config.yaml
routed_scale: 1.41
init_std_router: 0.0258
lr_router: 0.00049
positions: "rope"
rope_base: 10000.0
attn_scale: 0.177
init_std_down: 0.0
optimizer: "muon_variant"
lr_head: 0.00831
grad_clip: 0.5
warmup_steps: 54
doc_mask: true
train_tokens: 862000000
Below are experts of layer 5 (counted from 0) of a mixture-of-experts language model. Rows are named router (the router's row for the expert), gate (a neuron's input weights, with its number), up (a neuron's input weights, with its number) and show model dimensions 0-79. Each number is 128 + 24 x the weight over its row's rms, rounded and kept within 0 to 255.
Before each expert's rows: "comes after" lists some tokens at least twice as common just before its tokens as in all text. This comes from a sample of Wikipedia text that the model never trained on. Tokens count by the router's weight.

# expert 0
comes after: " ", "1", "2", "0", "9", "3"
router [138 114 161 142 180 166 120 118 110 130 119 162 104 130  80 106 184 130 121 134 108 120 133 129 113 126 146 161 121 101 139 123 138  83  93 142 160 154 137 114 144 151 133  42 131  96 173 119 154 138  98 100 120 124 123 139 145 106 138 138 116 143 105 118  89 117 125 131 134 130 138 146  83 114 136 120 155 102  86 127]
gate0 [143 127 142 111 110  92 116 112 113 145 128 165 111 113  85 137 155 148  91 126 138 188 149 122 128 119 136 137 111 116  95 100 133 130 120 151 133 186 167 138 144 135 139  90 121 145 132 171 162 135 129 175 114  94 150 145 124 122 110 106  48 130 115 126 167 139  97 130 154 111 164 118 139  99 102 130 132 141  98 150]
up0 [128  83 121 113 135  98  91 110 112 130 163 164  77  80 146  99 162 151 111 127 137 148 116  85 121 168 133 117 126 101 110 137 119  82 101 135 134 125 120  52 109 155 115  93  96 135 113 141 138 122 119 130 131 117 107 153 130 121 112 128 131 189 159 106 112 146 136 153  97  98 138 143 106 140 108 139 137 130 118 137]
gate1 [116  76 142 116 158 140 159  95 119 153 123 156  95 130 135 151 110 139 106 125 127 121 131 151 123 117 161  89  99 134 127 109 139 133 144 136  95 213 121 119 176 124 142 104 124 131 149  98 169 127 117 125 137 138  96 113 148 157 134 154  96 164 140 151 103 149 138 134 106 129 136  85 141 113  99  99 114 109 125 151]
up1 [126 158 155  94 103 105  99  95 124 108 130  93  72 119 127 110 135 143 123 178 142 123 124 128 104 129 115  81 122 174 140 135 117 143 158 120 106  97 144 123 128 112 114 139 117  92  96 150 161 109 135  67 111 142 134 160 131 122 154 106 153 134 136 127 129 141  95 142  90 142 148 115 162 131 175 146 168 136 120 154]
gate2 [117 137 129 150 139 126 136 105 146 131 112 146 119 128 133 115 111 126 144 124  81 132 168 115 147  91  81 103 125 129 174 120 123  87 138 150  75 143 126 162  92 148 102 124 126 151 157  90 109 124 123 144 123 129  98 116 136 193 114 142 105 137 147 135 124  98 100 132 113 130  95 143 164 150 144 141 129  83 104 137]
up2 [129 124 132 157 105 119 117 129 142 147  97  82 134 122  98 144 131 139  69  94  87 119 126 120 134 126 132 125  81  64 106 122 144 134 119 103 113 132 133 113 118 125 142  92  92 182 106 137 135 150  96 162 166 121 145 126 149 139 138 173  99 121 129  89 113 113 139 152 101 122 104 139 106 119 144 124 150 113 141 106]
gate3 [122  83 142 109 102 117 137 112  91 125 149 149 106 113 123 102 166 158 107 155 141 114 116 104 152 148 150 135 109 129 142 129 149 121 126 107 117 127 145 124 143 117 127  79 124  78 119 169 113  90 115 140 117 168 111 149 153 112  97 177  72 172 100 135 144 127 130 110 154 115  91 165 116 118 123 138 108 120 175 152]
up3 [119 107 136 126  97 146 141 116 121 113 110 118 132 130  85 142  99 160 116 125  93 153 144 124 125 122 129 163 147  73 124 126 106 121  97 102 167 165  95 101 114  92  91 124 102 108 157  85 122 151 119 105 174 117 124 176 159 130 142 142 124 117 122 151 135  78  94 123 184 144  77 140 110 147 107 130 173  87 151 141]
gate4 [138 126 151 152 116 149 137 118 118 115 131 111 120 130 159 139 169 120 119 108 134 159  52 132 166 109 101 139  74 106 109 100 138  97  99 133 129 175 114 119 101 121  91 112  62 148 178 114 103 163 115 138 126 113 152 134 141  92 101 171 123 134 137 147 115 149 141 119 153 124 100 176 124 110 162 117 160 122 125 142]
up4 [136 130 143  88 120 116 165 112 141 129 120 169 124 132 123 157  92 137 148 108 127 137 105 108 157 133 121 108  96 125 128 131 103 142 135 129 106 132 159 128 168 126 154 130 154 112  85 155 122 147 115 167 104 154 115 162 123 114 111 117  96 123 114 135 176 126 144 152 139 157 145 110 149 129 107 125 124 144 152 139]
gate5 [129 145 116 119 135 134 134  97 128 177 144 122 122 102  89 102 122 115  78 152 165 115 117  95 159 125 153 129 180  92 122 141 114 113 101 150 137 130 113 138 136 133 117 113 120 136 115  86 140 113  86 116  88  64 158  76 110 134 133 120 149  91 112 135 101 106 130 140 148  95 187 118 126 103 107  93  93  93 127 148]
up5 [106 132 101 143 100 132 122 143 136 119  95 143 102 137 123 132  88 156  89 141 119  86  85  93 104 113 151 125 135  96 136  88 112 120  98 107 122 138 111 173 116 129 161 133  93 119 113  73 118 118 139 108 137 128 127 132 151 111 136 150 159  77 113 143 126 123 119 138 126 158 141  87 112 134 171 110 121 103 144 129]
gate6 [118 124 154 121 138 122 119 129 152 138 121 154  98 118 107 175 147 144 137 146 108 134 159 119 120 121 165 165 116 121 179 139 137 125 114 153  99 138 152 104 117 154 178  70 111 113 176 127 112 123 127 159  94 143 120 104 167 131 126 121 127 149 150 130 156 146 105 139 102  90 139 124 131  94  92 156 124 146 129 158]
up6 [149 121 155 131  65  86 101 120  93 163  97 147 107 118 115 147 156 137 139 122 145 131  91 107 164 153 133 135 156 137  86 161 148 104 137 120  95 112 123 143  93 140 122  83  83 130 117  97 138 119 159 136 137 153  89 115 111 117 123 143 123 107 187 140 128 117 121 142 127  89  82 114 160 150  92 103 113 124  85 175]
gate7 [143 176 154 131 126 145 123 165 144 132 110  68 141 134 126 116 133 136  96 128 107 139 103  92 102 200 121 136 141 130 149 135  94 155 132 142 153 151 146 114 185 164 181 105 124 112  80 101 117 130 115 120  98 111 110 117 136 160 122  82 163 147 118 110 102 130 148 164 122 158 137 159 172 113 145 121 201  98 139 156]
up7 [118  98 130 102 139 145 115 134 125 166 104 129 185  78 162 157 106  92 135 101 152 108 143 156 106 116 129 127 170 155 120 109 138 199 127 106 106 157 111  83 166 131  97 136 172 145 150 132  81 122 112 133 107  89 147 140 103 152 133 154 144  81 156 174 143 130 145 132  95 145 125 161 135 106 107  93 136 114 132  85]
gate8 [125 123 123 101 126 113 174  94 115 152 135 133 129  90 107 123 199 104  94 108 179  94 176 148  86 131  91 170  92 103 158 111 130  63  95 115 142 135 108 109 133 171 156 106 129 115 145 134 126 137 139 166 151 123 129 118 124 128 126 168 138 107 140 126 145 142 107  97 141  99 123 157 110 134 144  97 160 132 104 133]
up8 [145 127 139 116 125 103 140 142 119 117 157  73 126 143  91 128 125 141 140 145 133 147 100 103 171 107 134 100 165 104 115  96 121 160 116  58 120 115 137 127 155 167 118 150 153 139 132 147 165 121 115 155 128 107 138 131 154 139 115 107 146 100 125 136 159  97 176 102 155 169 160 100 128 145  65  77  89 106 169 107]
gate9 [131  88 121 114 133 106 124 151 114 138 122 139 126 104  94 118  87 123 130 112 131 113 166 146 109 124  91 137 144 151 119 155 106  76 115 111 123 141 132 131 143 165 130 124  93 119 163 166 143 130  90 120 138 111 130 133 129 112 120 159 153 160 145 127 115 141 123 144 158  63 144 124 116 109 151 137 128 149 109 164]
up9 [115 128 114 153 132 116 141 138 136 147 120 115 136  86 109 103 106 114 141 100 133 148 103 126 104 129 122 166 136 135  90 142  85  88 115 148 150 117 155 117 130 142  99 111 134 112 113 129 159 132 102 149  95 176 115 166 123 147 181 139 143 158 132 106 108 138 162 159 127 121 136 131 117 107 120 146 147 155 141 114]
gate10 [124 101 168 133 129 155 116 144 111 100 128 191 166 117 141 116 118 110 112 168 133 124 136  95 153 131 127 134  95  86 116 152 141 112 135 116 115 163 125 134  80 156 133 113 183  65 117 185 152 157 149  92 121 129 152 151 140 127 147 129 122 137 170  84  97 185 155 133 149 110 109 166 106 164 124 125 126 123 127 169]
up10 [140 123 126 148 149 130  97  85 125 159 107 125 109 142 140 172 181 124 115 127 129 100 105 170  83 109 124 118 160 120  64 139 121 141 146 151 135  85  96  84 129 142 147 120 105 121 143  80 135 141 114 129 139 121 112 119 131 104  88 106 155 139  65 142 173 133  85 138  70  98 117 177 133 122 169 119 139 138 147 137]
gate11 [104  79 140 155 197 136 155 157  96 159  53 114 104 130  94 149 172 158 124 138 134 128 121  88 154 152 147 140 107 191  84 145 147  97 130 140 114  97 136 164 160 185 136 125 116 109 129  74 171 139 142 153 108 132 122 139 125 100 126 151 133 149 106 113 154 142  78 169 144 117  81 103 111 109 130 150 135 135 100 105]
up11 [121 127  77 140  88 146 163 145 131 154 126 113 125 159 125 122 123 126 153 160  97 104  58 156  97 173 106 151  70 123 181 141 141 156 151 101 138 160 149 112 123 123 140 105 138  97 151 160 148 154 183 129 150 113 100  85 122 159 132 113 117 145 121 119 129  89 134 118 132 161 123 141  90 146 116 161 140 126 134 139]
gate12 [120  98 120 127 148  92 150 149 114 168 104 136  73 142  98 115 129  93  98  98  91 190  87  84 100 124 113  90 119 124 112 123 142 147 137  92 119 172 134 125 145 130 118  78 122 144 147 130 151 142 104 136 134 149 122 120  81 130 100 150  79 151  95 122 138 172 144 145 149 142 123 112 118 150 111 142 121 166 134 122]
up12 [161 170  87 111 111 100 111 123 111 143 161 133 141 148 146 157 136 188 144 179 154  92 143 112 114  89 115 140 107 124  85 123 135 161 142 125 170 107 138 145 110 113 108 153 128 120 100 150 150 127 158 147 136 117 153 166 139 140 131 117 127 138 144 121 124 115 101  97 113 130 135 110 108 114 113 131  73 140 120 104]
gate13 [152 138 126 122 141 117 106 145 119 100 133 156 159 116 142 149 181 121 123 161 115 126 161 146 152 144 119 136 128 139  82 116 104 145 122 183 129 145 141 125  55 190 129  99 151 134 125 128 134 139 123  92 141  96 118 115 128  80 136 109  92 163 162  93 169 110 128  93 126 159 147 174 129 116  73 118 134 157 101 117]
up13 [135  85 126 154 150 119 157  94 141 115 122 117 101 126  94 145 165 115 172 136 160 141 109 116 130  89 110 129 145 136 114 111 129 114  92 135 106 155 105 159 173  71 110 105 109 123 114 129  75 110  95 127 112  93 118 155 148 169 161 109 115  94 142 137 127 162  89 162 158 178  87 119  93  68 140  97 155 121 172  93]
gate14 [149 129 170 170 174 122 150 153  97 109 125 138 116 134 102 119 114 140 112 124  89 137 110 150  97 145 127 117  84 106  92 112 142 132  97 144 116 155 146 142 146 163  89 137 100 133 121 109 157 147 144 120  85 139 116 124 128 150 117 150 127 145  52  57 163 126 122 147 145 120 100 125 179  72 142 116 124  79 106 164]
up14 [131 154 144 137 112 136 107 125 120 128 117 149 141  82 114 173 101 118 158 119 128 167 112 202 119 102 111 122 156 140 134 107 150  89 145  76 144 130  98 122 144  77 142  85 107 144 136 129  82 118  68 124 175 171 100 116 131 109 132  97  67 183 113 131 136 118  98 167 109 125 128 147 117 134 118 131 116 114 152  89]
gate15 [129 114 146 146 149 157 117 105  96 113 116 108 141 134 146 128 140 104 116 169  89 130 125 146  57 107 132 119 118 121  94  86 148 137  93 141 183 123 145 144 123 127  93 113  80  88 131 143 120 141 102 113 100 127 117  94 135 102 175 203  97 143 146 113 147 107 175 176 141 119 111  90 134 153 149 127 181 103 126 127]
up15 [ 90 129 120 146 119 118 177 119 135 158 112  74 169 122 118 153 126  78 143 151 158 102 140 118 120  73 127 151 115 140 131  88  85 144 133 103 131 173 125 151 148 147 152 127  71 128  95 123 125 153 114 109 113 116 126 128 138 140 148 118 151 130 129  66 134  99 101 122 137 122  94 104 130 117 110  67 156 150 144 170]
gate16 [137 121 119 120 145  86 113 114 160 123  89 129 110 142 112 105 170 142 120 112 104 130 146  83 144 124 114  84 108 130 141 126 161 130 154 153 109 169 143 134 114 146 161 125 123 134 159 168 137 121 115 166 125 163 160 146 138 177 145 131 140 160 113  67 111 128 129 127 140 140 156 124  79 134 117 120 123  95 150 132]
up16 [144 137 163 163  84  94 128 157 116 110 106 148 102 103  99  84 178 146 116 107 133 129 104 106 146 157 140 180 128 197 160 152 138  80 154  93 115 138 101 127 133 123 130 135  87 137 114  90 102 128 170 156 141 115 151 156 155 134 123 116  97 147 121 118 152 117 135 161 102 105 120 130 127 131 162 102 108  90 104 133]
gate17 [163 102 134 121 134  97 130 134 104 159 120 118 169 138 118 127 139 148 131 213  87 123 124 157 121 133 136 118 102 113 144 175 152 110 155 142 152 151 135 125 117 111 128  52 128 107 121 131 115 149 122 117 128 140 104 138 163  99 105 137 139 115 110 104 128 102 139 162 104 109 100 115 102 121 120 118  93 114 138 152]
up17 [125 113  77 121 105 116 139  97 109 103 109 126 141  95 155 115 139 124 108 158 134 125  89 110 155  91 130 158  60 185 137 130 152 112 130 108  93  94 145 131  84  94 120 138 117 175 136 152 141 132 131 143 106 195 141 148 120 140 194 123 134 110 106  76 114 124  75 128 159  91  97 164 121 149  93 142 148 133 111 163]
gate18 [100 165 190 121 152 123  98 142 129 133 109 111 134  79 111 109 125 102 133  91 190 155 133 163 120 174 133 149 136  59 141 145 107 119 144 156 115 146  98  94 117 108 112 127  90 101 156 137 137 116 109 100 118 100 141 132 153 100 115 137  91 127 138 144 145 156 159 158 124  95  78 136 119 135  99 132 119  98  84 120]
up18 [105 177 145 138  91 112 140 153 177 120 138 146 141 129 101 139 133  99 172 130 115 146 185 125 144  91 147 110  52 129 142 134 114 146 149  87  95 141 129 147 115  96 150 149 108 154 118 156 125 180 114 107 131 187  94 154  77 131 143  97 146  85 147 152 117 128 107 107 157 105 124 120 146 135 132 123 130  81 157 152]
gate19 [126 121 147 116 139 135 141 130 104 157 125 139 147 113 166 129 120 128 148 170  94 111 136 140 164 180 153 171 114 138 121 137 129  77 124 144 139 139 117 111 173 148 131 129 144 128 136 124 195 173 131 149 182 157 152 134 159 165 145 123  88 122  76 101 106 155 110 168 119 112 127 150 119 129 134 117 148 117 119  95]
up19 [114  95  84  75 120 116 144 124  70 136 148 142 144 118 151 118 130 137 114 168 132 113 134 149 107 144 170 168 103 146 146 169 124  76 135 149 138  85  91 138 151 142 143 179 130 108 114 133 158 160 139 135 168 144 115 141 138 125  82  99 116 132  90 150 141 133 133 117 135  47 133 143 113 120 124 101 169 130 110 112]
gate20 [104  84 121 118 153 152 137 111 155 137  78 166 107  82 120 101 139 120 112 153  97 136 156 154 133 193 156 114 118 105 126 140 127 120 113 144 125 123 122 157 175 123 139 145 127 114 143 111 139 140 121 107 118 172 116 143 111 101 157  94 145 154 109  91 140 123 135 139 110 131  77 126  94 128 167 120 102 107  95 126]
up20 [133 107 128 122 135 124 129 125  80 112 112 135 113 152 102 123 128 123  84 133 114 133  97 122 159 158 122 149 127 110 135 124 112 152 134 117 151 108 130  94 124 105 127  99 132 125 120 143  95 177  95 124 147 148 127 142  78 138 128 119 135 142 128  84 130 141  97 175  98 139 105 100 101 149 131  97 138 146 114 115]
gate21 [132  89 163 128 136 207 134 139 108 123  88 149 140 141 106  96 134 149 153 161 125 118 107 129  91 124 131 127 152 110 106 120 135 172 166 192 116 122 116 131 105 114 129  98 129 113 135 110 128 185 124 149  81  95  96 152 132 103 110  89 118 127  94 130 114 133 111 131 134 103 157 141 102 127 143 122 143 107 108 110]
up21 [134 120 153  82 161 117 130 178 123 142 144 153  78 120 145 158 137 173 148 118  98 132 142 110 130 158 130 143 100 152 132 144 153 117 154  96 131 130 141 112 112 112 155 159 137 158 119 149 132 146  86 142 120 105 158 128 155  93 165 168 138 151 135 140 141 126 117 140 108 151  84 120 134 140 150 147 122 170 176 148]
gate22 [152  93 155 120 151 128  98 127 119 113 147 101 134 131  85 119 128 138 116 102 107 144 131  95 147 139 102 145 110  96  93 131 135 121 131 134 138 132 120 119 130 108 117 116 177 125 145 100 149 149 160 135 122 162 116  96 148 136 143 146  85 124 110 159  80 157 113  83 128 143 120 153 140 117 129 149 109 129  88 137]
up22 [119 116 141  91 118 143 149 117 151  74 123 114 132 114 143 138 123 117 104 111 109 117  76 145 112 139  99 109 128 163 129 124 154  89 100  84 151 120 114 167 113 129 101 102 114 115  99 108  78 143 156 128 134 133 122 102 137 121 140 136 138 122 131 128 117 111 153 173 159 113 125 124 146 125  40 108  92 128 159 156]
gate23 [120 142 108 122 120 126 154 154 163 148 124 122 109  73  52 141 118 134 143 135  43 136 126 163 132 121 150 113 127 154 124 110 134  89  98 116 189 121 168 115 160  86 140 113 134 124 135 148 147 163 124 133 108 125  96 118 101 138 138 123 163 143  88 140 137 138 129 130  98 126 132  98  79  82 142 149 120 131 128 115]
up23 [122 162 112 111 103 119 131 187 115 115 156 130 101 134 102 139 116 152 108  91 117 102 140 124 123 153 112 159 120 183 117 144 185  98 142 134 130 100 133 137 105 105 152 145 143 143 123 114 126  89 137 128 132 120 104 154 153 157 183 158 116 124 101 104 154 140 122 115 138 142 154 159 150 159 137  97 111 103 126 121]
gate24 [147 135 115  96 138 108 139 125 116 108 104 142 111 100 123 137 147 150 115 165 138 158 136 117 141 106 124 122 134  94 136  93  76 132  94  96 139 135 109  73 119 133 144  89 113 132 151 121 144  93 130  97 133 176  92 110 108 157 185 119 115 151 126 110 110 104 115 157 155 168 141 168 114 111 142 137 142 114 153  87]
up24 [108 115 119 133 162 130 120 143  95 138 194 155 122 131 133  80 127 142 148 103 132  94 130  99 102  97 104 139 160 121 135 143 146 116 156 137 182 133 131 162 111 108 129 142 144 115 147 139 123 121 123 128 123 130 116 125 133 115 127 135 132 161 126 140 168 136 133 166 104  69  92 146 129 139 127 140 152 123  96 136]
gate25 [104 107 141 136 162 119 135 122 161 141 145 164  99 150 121 125 148 138 159 116 100 120 102 122 178 130 139 171 127 155 125 161 110  98 112 115 122  94 125 135 134 109 165 106 140 124 118 125 174 132  86 112  77 135 162 142 136 110 149 124 113 150 147 128 132  86 107 134 133 101 132 114 115  78  95 157 123  82 106 123]
up25 [187 149 155 149 108 134 140 142 129 139 143 150 130 153 163 108 115 101 163 147 117 124 129  79 141 150  93 126 113 102 136 118 123 104 114 158 126 122 170  85 130 125 109 103  96 162 121 158 138  88 148 145 159 167 144 147 127 128 141 121 134  88 147  95 107 130 155 103 158 163 141 174 144 131 164 127  81 105 115 147]
gate26 [132 127 175 135 101 107  70 161 113 137 120 121 133 155 172 164 135 158 158 112 139 123 174 122  79 129 104 139  90  95 132 101 147 129 142 141 106 160 118  82 160 185 140  80 104 125 163 105 145 145 122 109 104  88 135  98 175 128 131 157 141 141 116 123 111  90 147 148 113 142 152 106 128  83 101 101 143 136  98 158]
up26 [106 141 151 136 141 118  95 141 186 158 102 118 119 145 139 147 142 116 143 130 130 124 166 156 108 153 132 141 119 120 122 104 138 117 154 114 112  78  99 113 138 144 152  88 152 156 121 158 115 115 141 188 149 150 148  79 117 129 161 134 136 129 115 100 134 105 173 144 152 151 134 130 115 115 146 133 158 150 124 129]
gate27 [141 109 135  69 134 182 111  94 134 155  95 171 124 115  87 131 150 106 189 112 117 126 117 143 118 103  91 139 131 177 138 150 117 122 168 145 111  92 149 113 133 118  80 112 154  68 142 146 168 136 153 130 150 112 117 125 142 163 152 136 148 137  98  80 154 159 116 143  83 120 106 159 126 111  73 121 139 130 105 106]
up27 [ 88  82 175 108 145 157 137 175 163 150  94 146 115 148 136 118 147 140 207 120 107 143 132  95 111 147 123 116 130 145 105 133 130 191 113 127 112 145 180 144 130 139 100 144 100 115 121 124 115 119 151 125 105 126 120 108 110 139 153 160 126 137 122 112 123 109 145 128 102 130 125 114 127 110 149 106 140 115  72  81]
gate28 [152 130 159 122 135 142 116 103 142 167 107 185 138 175 130 109 133 131 188 155 127 163 118 144 118 112 126 133 114 115 102 126 127 104 129 153 122 143 125 129 131 167  96  86 128 111 113 146 150 118 183  84 124 111 130 110 159  90 148 134 112 151 105 120 156 128 121 121 101 106 176 135 121 150  91 136 127 140  83 125]
up28 [ 83 100 139  85 115 130 109 138 173 134 132 129 155 147 130 143 148 123 112 116 135 121 135 106 130 127 129 155 142 106 124 140 130 127 107 104 139 102 142 123 104 119 131  77  94 122 118 103 147 133  81 168 170 132 165 144 112 105 112 105 122 101 150 150 106 110 104  92 142 159 127 120 124 139 131 131 123 137 138 122]
gate29 [128 122 123 128 108 159 132 142 100 136 145  89 128 150 119 112 194 147 108 121 120 118 114 141 109 112 129 109 129 123 133 125  95 148 119  76 132 102 110 132 129 153 157  97 137 119 122 116 136 127 125 164 133 150 153 113 205 168 134 123 104  90 197 110 105 113 136 125 116 129 146 145  99 132 128 134 121 117 128 160]
up29 [ 87 112 128 104 133 136 169  96 148 113 120 169 106 102 133 136 110 144 208  99  96 126 130 126 149 135  98 153 118 129 120 150 138 161 129 172 140 102 130 137 122 101 118  80  89  88 125 137 125 101 131 103 111 158 150 139  85 130  97 128 116 125 161 142 175 135 120 136 136 125  89  84 130 143 135 102 130 139 131 143]
gate30 [140 146 144 146 135 127 159 141 156 123  57 119 155 159 145 144 172 131 142 151 148 144 151 154 102 129 140 153  85 153 134 160 117 142 185 124 137 166 153 111 119 151 142 147 112  70 108 122 150 182 107 166 115 137 110 114 125 165 112 123 145 143 107  88 163 136  93 123 141 124 108 149 165 134 103 130 126  99 129  95]
up30 [136 115 167 117 144 151 117 108 155 144 138  91 146 122 120 120 145 114 124 133  68 118 122 126 108 119 149 128 174 129 118 156 109 127 105 103 130 116 139 113 120 144 128  90 133 100 109 122 168 130 104 151 134  87 120 140 119 172 100  87 139 121  99 123 123 169 142 114  68 104 132 103 148 144 126 157 170  73  75 132]
gate31 [139 121 101  90 194 136 153 119 132 154 127 138 154 181  95 119 129 100 128 160 122 159 140 116  82 101 158 112 158 123  86 158 162 116 143  97 153 140 128 140 128 126 107 103 164 125 132 175 118  96 152 186 121 115 134  83  97 157 132 157 146 153 124 128  95 151 180 136 125 156 110 151 114  98 133 124 183 149 122  88]
up31 [124 116 150 143  96 118 142 141  81 132 131  84 164  91 117 139 139 136 115 137 152 113 111 159 155 173 171 161 140  96 133  93 151 154 100 146 168 147 106 174 108 130  97  94 155 142 110  97 139 114 131 126 145 129 136 109 110 117  92 159 154 113 111 168  87 138 124 118 139 129 143 135  69 134 155 129 101 112  90 157]
gate32 [120 122 120 131 145 176 111 133 109 119 146  96 116 127  96  99 141 154 124 109 139  96 152 173  91 140 149 103 106 120  95 139 101 151 116 108 134 155 108 148 132 111 118  67 114 123 171 134 152 126  94 141 126 173 135 165 167 181 167 129 159 117 101  90 102 130 106 141 128  99 119 117 148 139 112 104 158 155 104 116]
up32 [119 123 190 145 156 152 124 114 121 129 127 161 131  88 141 152 116 111 154 113 148 141 124 151 162 134 130 115 112 132 154 103 118 123 132 107 119  96 120 131 139 121 130 137 119 112 133 132 101 107 122 101 107 107 160 134 106 133  73 155  95  91 135 107 146 149 160 130 115 113 120  93 150 137 119 115 137 143 117 103]
gate33 [179 140 128 121 136 129 161 136 107 131 128 114 131 155 116 126 138 118 143 179 150 117 114 141 132 121 143 139 118 170 161 119 108 115 137 136 143 105 105 127  82 104 136 103 111 113 122 148 149 151 158 101 148 131 100 126 139 162 157 134  98 145 126 104 119  93 141 104 168 126 132 165  91  99 165 104 137 104  71 140]
up33 [135 102 113  62 111 123 135 173 165 156 127  69 136 152 110 137 117  85 116 150 150 128 118  92 103 153 128 118 131 170  96  90 175 106 137 114 128 135 109 127 130 113 153  89 120 106 138 147 114 133 150 128 125 110 121 137 212 155 103 133 135  98 117 171 121 157 124 132 122 127 142 129 133 145 125  93 106 130 106 169]
gate34 [179 115 140 124 112 158 126 126 136 128 174 129 115 106 112 119 148  95 103 167 128 107 118 133 163 108 197 143 123 108 143 114 150 122 127 162 149 143 133 116 169 149 157  76  86 120 151 108  98 128 128 104 144  79 100 165 166 139 131 115 109 136 114 131 112 105 139 142 141 116 114 106 126  76 126 130 179  57 149 116]
up34 [ 67 106 130  88 117 116 157 135 129 162 116 128 125 151 146 143  86 152 120 128 129 183 115 118 160 135 117  86 132 132  95 113 129 139 129  57 147 184 113 116 149  92 153 133  98 160  80 122 127 106  98 137 158 114 165 131  99 145 112 140  88 113 137 157 119 138 128 130 115  83 112 128 137 114 139 127 115 136 122 120]
gate35 [113 141 155 125 151 143 177 130 118 163 114 100 123 169 142 130 138  73 148 153 102 158  91 113 153 128 178 104 139 118 145 127  91 145 111 118 154 108  98 142 126 146 107 127 111 108 116 143 132 159 101 119 127 167 133 155  76 117 168 141 131  68 110  90 124 133 121 123 107 134 142 169 141 132  96 154 134 125 116 156]
up35 [115 164  90  75 145 132 127 111  99 105 114 143 160 101 187 164 169 138  89 122 118 141 128 159 115 134  98 151  85 160 142 137 167 160 116 114 132 176 115 148 121 107 110 151 166 115  98  76  74 137 138 136 125 127 144 112 127 174 121 140 150 107 141 148  81 132 124  98 139 131 123 133 136 117 129 120 124 132 128 112]
gate36 [135 125 117 148  97 116 140 124 144  88 159 162  99  98 132 110 148 111 133 113 122 131  98 133 150 130 129 175 124 161 193  97 125 122 132 104 140 149 110 125 125 131  50 100 136  87 163 121 116 111 148 125 146 174  94 118  97  98 139 133 118 142 146 134 166 105  80 141 122 144 146 116 172 110 153 122 123 147 148 107]
up36 [139 122 104 117 100  91 113 146 152 154 127  89 104 129 113 144 156 138 129  99 181 132  99  77 153 155 114 175 153 137 117 132 101 146 120 139 104 151 130 134 126 100 145  98 110 108 103  92  97 146  80 161 102  91 124 143 139 103  97 132 121 108 134 123 153  96 121 117 124 166 134 103 143 125 133  73 115 162 115 143]
gate37 [109 144 153 139 144 143 132  88 121 104 111 152  99  70 153 122 135 122 128 113  97 163 148 145 150  81 107 164 134  91 150 117  87 129 105 127 145 156 101 122 120 160 137  95 168 135 154 136 122 118 129 137 174 148 110 116 109 141 130  90 106 121 101 110 163 145 107 101 164 158 142 135 132  94 158 157 154 167 106 112]
up37 [133 112 125 131 163  95 155 107 155 126 101 111 159 116 143 134  75 115 129 139 170 106 130 124 117 148 183 100 167 153 108 148 163 106 177  77  85  90 180 113 167 130 106 133 114 149 127 147 159 138 166 129 109 129 140 120 107 143  88 130 152 113 172 147 155 123 151 165 158  90 127 119 101 141 128 140 118 152 123  98]
gate38 [147  99 124 148 145 145 119 106 114 131 102 136 104 130 117 126 103 137 107 113 193 163 126 123  93  96 102 118 135 107 143 194 138 121 140 111 117 107 149  97 159 147 159 187 135 130 144 109 159 129 121 124 108 120 118 139 114 163 142 107 129 179 135 160 153 149  94 129 130 143 161 187 112 137 138 122 129  86  88 127]
up38 [123  99 119 128 124 160 106 100 150 115 113 142 113 128 113 151 119 131 113 128  67 138  72 139 106 102 131 147 129 112 123 133 123 137  97 127 144 108 121 136 121 107 150 113 125 138 131 108  80 111  96 115 120 136 131 154 123 145 159  78 150 145 102 145 148 169 122 124 159 146 144 102 107 140 121  88  90 134  88 167]
gate39 [111 141 108 172 159 107 134 155 107 166 138 145 126 152 120 132 128 152 101  93 142  89 117 104  91 103 130 111  97 137 141 129 106  94 136  95 153 143 126 156 141 140 108  47 112 147  96 108 110 143 127 121  94 158 103 122 126 119 163 130 134 166 109 132 111 139 145 133 100 126 137 143 176 131 195 100 127 134  82 153]
up39 [110 132  97 126 124  87 177 123 149 136 116 140 164 103 142 171 112 130 109  97 145 131 155 139 136 183  95 154 101 142 145 116 140 125 146 145 104 107 129 152 143 140 111  84 146 143 146 138 104 112 128 137 140 100 174 122 105 100 149  77 153 171 121 128 115 139 120 151 111 102 142 165 131 137 151  98  81 142 127 116]
gate40 [132 171 148 118 112 119 120 106  43 181 129 129 114 149 111 109 120  94 165 138 135 162 120 137 114 123  94 152 127 155 162 120 147 165 108 122 131 124 145 114 144 122 136 150 146  89 137 133 181 162 138 143 140  83 142 101 135  80  85 145 107 182  97 144 164 117 117 150 111 185 104 142 128 154 176 129 160 121 145  95]
up40 [ 77 148 147 125 127 132 102 190 117 144 164 121 143 140 124 147 136 110 169 122 127 130 119 166 179 124 142 117 108 102 148 141 113 165 123 107 127 105 131 135 128 109 154 158 122 134  70 138 206 127 123 117 136 163 175 127 137 157 114 139 119 121  85 137 128 118 127  73 144  96 124  92 111 137 169 109 131 155 138 110]
gate41 [105 108 121 114 142 123 132 122 157 127 144 151 105 104 123 117 115 110 146  92 142 131 117 123 134 135 124 149  69 142 156 155 132 137 132 132 122 136 110 106 128 115 108  98 132  97 151 120 164 111 132 120 137 109 155 131 117 130 115 143 134 125 146  93  63  92 104 190 124 133 115 136 127 108 140 102  92 126  81 115]
up41 [ 95 141 109 130 135 114  70 156 105 122 114 122 155 131  85 137 125 135 105 132 156 171 134  85 111 146 103 104 110  99 129  94 116 141 116 130 106 132 165 116  85 157 121 129 109 170 136 145 113 118 116 144 123 147 109 145 151 106 138 105  93 126 122 109 119 123  99 148 156 112 133 147 128  73 160 130 111 126 144 130]
gate42 [172 120 135 127 124 118 148 125 147 104 158 196  90 157  86 128 155 140  69 144 136 113 136 134 126 140 175 124 119 133  99 104 130  56 119 142 111 107 172 133 127 135 107  84 164 109 102 161 145 154 143 161 137 153 143 133 146 111 121  96 115 175  90 113 142 171 138  93 151 147  78 186 110 116 150 117 143 199 112 138]
up42 [164 153 155 171 151 113 135 149 143  90 140 105 157 156 133 131 175 128  69 150 130 128 102 129 102 125 156 127 127 152 128 136 169  76 116 154 176  83 135 145 112 128  85 109 113 169 134 135 143 137 122 158 146 114 122 126 111 118  98 158  94 173 142 149 110 140 142 120 144 189 103 153 125 116 141 118 155 131  83 145]